{
  "num_hidden_layers": 13,
  "hidden_size": 256,
  "n_experts": 32,
  "experts_per_token": 2,
  "d_expert": 160,
  "d_shared_expert": 0,
  "hidden_act": "swiglu",
  "moe_layers": [2, 3, 4, 5, 6, 7, 8, 9, 10, 11, 12],
  "router_score": "softmax",
  "normalize_top_k": true,
  "routed_scale": 1.5,
  "balance_loss": 0.0116,
  "balance_bias": false,
  "router_noise": 0.3,
  "init_std_router": 0.00787,
  "lr_router": 0.000578,
  "num_attention_heads": 4,
  "num_key_value_heads": 2,
  "head_dim": 128,
  "vocab_size": 10916,
  "norm": "rmsnorm",
  "norm_place": "pre",
  "norm_eps": 1e-05,
  "positions": "rope",
  "rope_theta": 4200.0,
  "rope_fraction": 1.0,
  "qk_norm": true,
  "attn_scale": 0.0884,
  "tie_word_embeddings": false,
  "parallel_block": false,
  "init": "uniform",
  "init_std_qkv": 0.0382,
  "init_std_o": 0.00529,
  "init_std_up": 0.0382,
  "init_std_down": 0.00452,
  "init_out_by_depth": true,
  "optimizer": "adamw",
  "learning_rate": 0.00214,
  "beta1": 0.9,
  "beta2": 0.95,
  "weight_decay": 0.0,
  "lr_head": 0.00603,
  "warmup_steps": 452,
  "schedule": "wsd",
  "decay_fraction": 0.913,
  "decay_shape": "sqrt",
  "final_lr_fraction": 0.0,
  "batch_tokens": 65536,
  "max_seq_len": 768,
  "doc_mask": true,
  "z_loss": 0.0001,
  "train_tokens": 262600000,
  "max_steps": 4007,
  "dataset": "wikipedia_en"
}
Below are experts of layer 6 (counted from 0) of a mixture-of-experts language model. Rows are named router (the router's row for the expert), gate (a neuron's input weights, with its number), up (a neuron's input weights, with its number) and show model dimensions 0-255. Each number is 200 + 30 x the weight over its row's rms, rounded and kept within 0 to 999.
Before each expert's rows: a language model's description of what the expert responds to. This comes from a sample of Wikipedia text that the model never trained on.

# expert 2
Mostly the conjunctions and, or, &, plus agent or role endings and nouns such as vocalist, columnist, Brigadier, player, band, team.
router,196,175,156,210,208,175,224,205,216,177,212,229,209,250,207,133,162,175,233,233,216,235,195,122,209,192,190,245,205,226,237,166,187,219,224,223,231,220,183,196,267,220,206,196,225,156,213,193,222,217,177,210,214,173,216,244,231,163,206,171,233,172,224,180,178,219,196,217,179,171,209,179,213,176,139,225,198,206,207,203,238,233,184,227,204,177,183,191,233,215,170,187,190,198,172,172,247,206,217,220,286,213,194,201,196,169,209,187,291,217,212,241,276,189,194,193,210,210,244,204,233,217,157,157,168,153,192,137,209,243,231,197,235,269,199,207,179,207,229,216,179,194,196,247,217,175,195,180,145,174,175,201,160,229,205,147,220,188,172,196,206,183,109,194,173,252,260,212,165,187,217,172,233,159,234,226,194,249,205,171,190,197,215,217,228,222,165,237,204,262,199,221,192,185,177,200,199,218,201,204,211,169,151,235,201,144,196,171,232,237,239,201,187,193,202,247,244,241,152,191,178,190,183,218,198,262,186,217,170,227,186,250,152,251,225,223,177,193,207,194,232,213,284,224,221,241,196,195,218,231,193,220,259,225,242,235
gate2,183,239,203,184,192,198,235,151,165,185,178,247,196,209,233,229,147,163,237,209,206,223,162,240,270,163,176,193,175,236,260,167,270,221,183,157,184,197,190,296,187,195,201,243,151,178,180,211,246,205,189,256,179,190,170,233,216,270,205,234,218,267,210,151,216,180,180,186,240,191,215,220,178,202,132,201,186,171,185,209,217,152,237,139,159,207,220,232,203,207,158,146,230,221,243,223,174,217,166,192,234,197,175,199,200,166,221,214,207,217,199,205,189,204,174,167,165,248,185,201,191,205,194,224,243,222,195,210,216,156,239,171,199,163,169,232,195,192,197,199,215,206,163,212,210,241,217,217,188,206,186,126,188,184,207,188,239,215,215,159,217,233,258,219,196,165,237,169,233,203,235,246,196,242,163,190,235,217,240,239,237,211,199,176,112,238,261,195,229,219,222,210,216,189,177,158,207,214,178,162,222,219,161,229,228,226,212,196,166,213,205,184,169,173,212,252,216,165,231,233,229,237,155,175,182,227,218,178,163,238,161,207,234,168,236,149,219,164,232,165,208,223,217,208,181,186,219,177,202,187,199,193,240,212,237,166
up2,211,198,221,185,218,167,156,169,164,166,215,231,199,170,226,186,215,184,261,210,241,193,161,190,213,228,137,219,215,231,238,184,185,268,186,206,227,231,183,207,183,142,224,245,220,191,175,211,165,197,157,244,187,175,270,221,199,214,194,211,203,223,183,244,187,218,165,238,221,173,208,173,182,180,147,210,176,225,209,168,218,228,185,212,174,203,206,248,185,233,195,195,169,212,189,183,191,242,213,160,226,161,140,190,182,152,222,150,219,152,240,248,214,172,258,181,248,168,199,170,217,181,144,224,190,220,223,206,168,180,201,220,236,236,175,188,178,214,177,197,189,202,195,142,198,183,203,157,156,161,184,198,229,208,194,200,229,220,254,186,199,193,133,188,168,232,178,203,176,205,175,231,186,225,249,198,198,205,175,148,159,209,223,223,240,172,147,257,189,233,204,241,175,221,250,139,228,216,215,158,197,181,179,164,238,186,256,164,201,202,159,240,207,261,220,228,193,195,172,239,151,138,241,246,206,261,197,212,213,181,216,180,224,225,239,125,230,203,240,234,208,246,236,216,230,194,169,206,187,270,195,186,219,238,183,181

# expert 31
Everyday nouns for fields, activities and institutions in prose, e.g. manufacturing, film, work, design, School, University.
router,214,249,202,178,178,216,224,263,232,194,193,220,255,194,268,193,231,172,174,235,261,233,183,229,166,190,159,219,247,213,226,212,130,150,167,204,216,207,145,213,158,256,263,162,234,241,209,197,197,177,216,189,176,181,176,236,235,219,223,203,217,229,252,217,182,156,169,221,207,199,240,231,258,221,200,196,209,170,194,192,176,182,204,188,204,244,219,226,181,174,249,237,218,214,161,153,228,220,207,251,213,236,183,207,237,198,222,226,205,197,217,231,210,240,124,155,230,228,194,213,185,202,181,202,217,146,187,196,223,208,234,198,223,195,193,198,185,227,202,232,210,222,176,163,226,200,195,189,150,208,207,207,243,244,254,216,207,170,221,191,188,197,221,257,171,191,189,213,201,153,209,236,206,143,217,205,210,224,230,157,203,217,181,193,235,214,169,219,197,191,186,179,223,143,253,165,167,235,262,153,167,198,190,171,216,158,235,160,235,223,254,204,175,174,171,265,244,234,196,176,168,215,183,152,183,226,225,179,232,203,153,197,172,159,205,158,170,204,184,132,180,204,197,199,192,275,167,215,226,186,194,188,154,218,274,220
gate1,229,214,221,185,157,219,134,222,203,232,150,163,179,221,226,224,222,185,177,234,133,207,154,177,185,180,163,195,162,171,158,217,195,211,140,236,190,161,145,137,203,174,169,218,184,238,227,157,229,229,255,191,195,214,177,201,241,210,211,207,197,181,218,202,251,234,201,195,191,164,230,131,190,230,163,233,207,200,215,213,205,222,213,175,257,229,218,173,206,173,184,153,213,184,194,254,208,176,227,193,181,194,264,180,163,175,203,216,199,210,259,229,205,184,184,164,254,165,234,157,201,209,154,155,224,214,222,238,225,207,216,207,233,188,212,152,221,186,201,185,186,182,186,127,239,205,265,207,211,142,244,144,230,195,205,195,222,232,198,183,189,173,166,186,153,223,176,185,166,148,211,191,208,193,223,214,184,227,195,205,200,211,195,244,236,230,182,214,201,205,190,204,225,172,213,213,200,170,200,159,195,154,255,228,223,178,249,180,190,188,221,222,205,212,209,182,242,252,177,220,184,188,188,236,257,197,184,149,237,183,194,159,172,163,247,164,172,208,196,208,209,233,145,235,195,166,187,212,149,142,226,262,247,151,275,237
up1,184,168,235,229,180,188,239,207,218,148,166,249,193,202,176,136,176,239,234,187,183,193,185,187,189,173,241,225,241,213,168,180,151,238,211,226,194,228,140,231,188,203,195,206,227,222,169,140,156,204,239,190,170,180,240,234,190,200,196,236,237,194,235,236,155,219,193,190,158,209,200,171,220,218,203,194,185,172,158,257,235,235,179,160,165,201,144,226,214,158,171,254,185,201,215,192,217,150,249,213,243,179,200,180,146,193,219,192,222,205,197,211,188,164,178,229,173,168,186,202,212,226,184,193,204,169,244,182,237,214,186,229,198,246,223,258,189,216,181,256,214,162,227,178,232,156,220,191,241,197,153,230,238,189,163,208,228,164,147,280,140,230,170,206,150,161,180,182,160,227,211,169,202,247,167,206,175,170,175,182,163,228,222,211,176,191,214,215,214,195,144,194,226,226,174,244,146,227,211,213,228,231,200,200,206,169,189,245,177,254,185,237,256,170,192,213,213,259,194,170,175,186,216,236,253,184,210,190,196,220,227,214,257,204,194,247,177,202,149,144,189,187,169,139,175,164,203,185,219,211,206,223,277,213,207,227

# expert 6
Month names, pronouns it/he/they, adverbs like often, later, then, and the word piece in after a parenthesis or inside words.
router,205,254,182,192,166,188,152,206,222,244,172,225,223,239,183,188,178,153,169,198,206,180,181,246,222,237,215,192,238,199,230,126,215,185,202,204,230,168,216,169,219,213,203,207,254,196,186,206,209,253,192,231,206,179,221,207,204,212,224,213,209,164,200,138,213,146,160,217,178,215,236,236,190,218,180,174,216,220,196,215,166,192,220,265,206,179,190,239,179,233,218,246,212,136,205,156,202,226,222,186,216,236,211,224,204,183,155,191,233,229,183,151,261,231,214,198,200,225,218,238,201,203,256,242,206,142,187,155,234,177,241,211,129,209,221,189,275,192,249,257,153,206,139,242,183,186,225,162,200,257,170,215,168,236,183,231,185,218,190,189,180,208,149,209,200,195,186,211,187,177,232,222,185,197,208,260,224,215,199,170,199,192,169,138,200,147,195,161,214,228,169,222,205,176,231,199,195,183,252,158,157,230,172,210,192,172,203,181,225,181,187,190,177,211,265,186,219,159,164,228,149,175,194,171,218,164,228,168,158,226,174,216,148,201,217,181,124,170,167,247,175,281,240,250,233,200,214,199,190,207,249,234,192,194,194,226
gate1,184,255,222,214,229,186,198,187,170,197,180,223,153,179,194,241,196,268,232,174,212,184,212,196,188,173,156,180,252,224,214,195,206,250,164,219,200,180,178,170,188,232,239,172,170,212,176,215,183,234,188,204,250,170,183,222,170,183,191,227,199,195,226,150,173,245,219,201,201,238,201,245,214,176,229,170,136,235,208,168,162,191,180,175,185,215,187,141,156,205,205,239,158,201,202,227,172,217,171,274,256,141,252,222,205,217,177,168,192,177,204,217,203,218,235,162,217,220,294,191,161,168,213,219,161,224,173,208,200,154,187,257,248,200,160,230,191,237,189,195,198,207,197,224,183,140,224,187,226,237,245,211,268,208,166,188,161,163,172,201,174,203,171,182,203,150,190,198,211,220,176,190,229,231,206,146,180,206,198,186,219,146,162,224,182,210,180,141,213,203,206,234,179,211,156,190,221,154,197,201,231,168,213,175,197,193,201,224,178,197,222,207,193,182,216,220,187,202,249,202,155,194,197,185,170,249,152,114,208,141,153,208,221,228,144,210,193,192,176,250,256,172,228,238,182,232,191,225,202,220,238,190,131,199,161,126
up1,221,204,233,191,152,190,195,230,170,158,161,208,256,238,198,152,270,208,144,201,221,202,180,194,172,236,173,175,217,158,193,205,193,266,198,177,240,168,168,199,196,206,113,166,231,240,159,156,170,161,194,179,251,178,181,258,245,203,185,165,174,204,232,222,245,175,227,185,180,189,223,218,224,185,190,194,245,235,201,189,166,189,164,163,168,161,197,230,244,181,264,231,201,219,190,158,245,240,142,223,195,162,191,184,206,222,203,189,169,178,191,247,136,164,173,163,257,151,175,161,160,191,188,205,143,216,208,221,167,214,178,221,216,188,164,214,210,172,256,184,182,189,189,202,198,205,213,207,186,144,239,223,180,219,218,226,207,164,186,214,184,194,235,220,209,199,209,248,165,201,227,239,216,177,237,191,237,174,241,185,179,223,195,242,193,218,255,198,193,215,184,160,204,247,203,175,200,191,236,197,180,136,224,220,182,202,177,176,154,170,207,235,159,197,203,194,183,144,226,277,181,202,169,182,251,185,208,187,197,177,209,219,136,175,197,210,170,176,236,156,253,186,177,253,191,264,227,223,209,236,179,250,215,190,208,178

# expert 16
Quantifiers, auxiliaries and common verbs or adverbs in running prose, e.g. most, many, well, were, not, plus -ed endings.
router,190,209,181,199,182,242,140,215,192,178,214,247,245,237,172,190,230,199,219,241,205,127,217,175,289,184,166,218,225,175,239,149,135,201,227,165,176,196,191,169,246,191,256,204,262,184,242,194,176,257,223,216,278,232,208,168,211,166,213,172,263,155,219,148,193,183,171,175,180,214,238,205,155,223,187,189,204,194,219,211,250,213,191,237,152,215,221,196,178,256,197,217,198,183,158,218,214,247,173,151,213,212,179,241,210,224,155,237,199,189,200,188,255,211,255,178,180,233,218,208,246,218,177,207,222,166,197,187,178,207,201,269,209,241,217,158,204,207,207,225,177,161,210,175,215,171,180,152,214,205,190,222,204,191,177,235,186,147,218,222,232,174,219,244,170,180,242,210,219,182,243,215,181,191,202,226,186,187,214,155,219,208,167,165,201,226,150,198,162,243,153,202,176,167,252,150,202,197,209,180,127,203,242,198,230,177,130,165,201,170,231,255,223,227,180,187,208,167,203,182,152,196,202,201,194,164,177,165,254,172,157,183,161,233,193,172,177,190,193,189,203,206,182,227,229,209,192,217,229,167,246,190,208,174,161,218
gate1,192,254,234,191,154,228,179,153,162,151,216,260,245,172,184,203,162,183,194,190,218,179,256,187,190,209,169,273,208,167,180,224,159,211,214,168,195,174,197,219,186,241,198,194,193,189,245,209,215,225,220,187,210,208,173,224,181,202,156,243,188,243,207,143,180,237,184,214,236,198,179,203,227,207,180,192,207,165,180,173,202,192,238,234,198,234,202,167,206,202,170,247,222,237,212,215,182,182,125,175,248,157,179,168,178,160,174,151,176,203,216,154,234,221,263,211,168,260,202,207,168,196,159,235,204,234,218,224,198,151,250,223,268,207,218,208,185,215,193,223,215,145,235,200,213,177,268,191,193,151,200,211,189,161,208,147,231,160,180,176,231,235,218,213,192,183,230,163,184,231,212,203,165,181,157,215,169,117,225,202,215,197,169,183,143,198,146,164,240,231,148,232,193,182,202,219,249,189,217,158,222,185,232,195,193,241,189,208,172,189,254,201,224,172,161,140,148,186,177,196,156,165,243,247,188,175,225,188,179,216,162,185,187,207,252,208,205,200,181,205,239,166,159,213,170,159,241,228,223,225,187,181,197,178,146,245
up1,205,237,219,200,189,211,167,206,222,162,268,209,187,207,219,200,149,130,199,260,224,230,237,226,239,227,183,182,249,214,280,179,192,254,233,174,195,224,222,197,184,202,180,183,169,143,183,171,242,233,217,215,172,142,166,198,243,169,213,229,218,180,205,183,166,197,200,195,164,219,224,249,230,161,236,129,211,134,234,195,150,169,197,207,161,185,148,166,186,181,200,207,205,219,254,225,205,213,237,208,257,219,231,174,234,135,235,154,252,196,194,202,198,218,214,189,209,224,219,221,221,205,142,173,204,222,244,217,230,188,222,241,225,184,196,190,154,196,177,177,155,181,165,155,200,191,169,153,188,199,202,240,174,137,176,184,169,182,189,198,209,181,135,168,225,171,230,173,150,166,235,217,193,164,182,210,190,151,171,174,232,199,192,256,198,252,144,214,172,209,217,183,181,216,199,224,200,239,230,253,243,214,233,237,182,216,230,170,209,198,193,195,232,182,175,198,208,195,197,148,155,179,196,197,168,250,213,181,186,182,146,179,188,190,191,172,191,230,207,206,190,169,170,167,214,209,181,208,163,173,202,198,290,200,143,162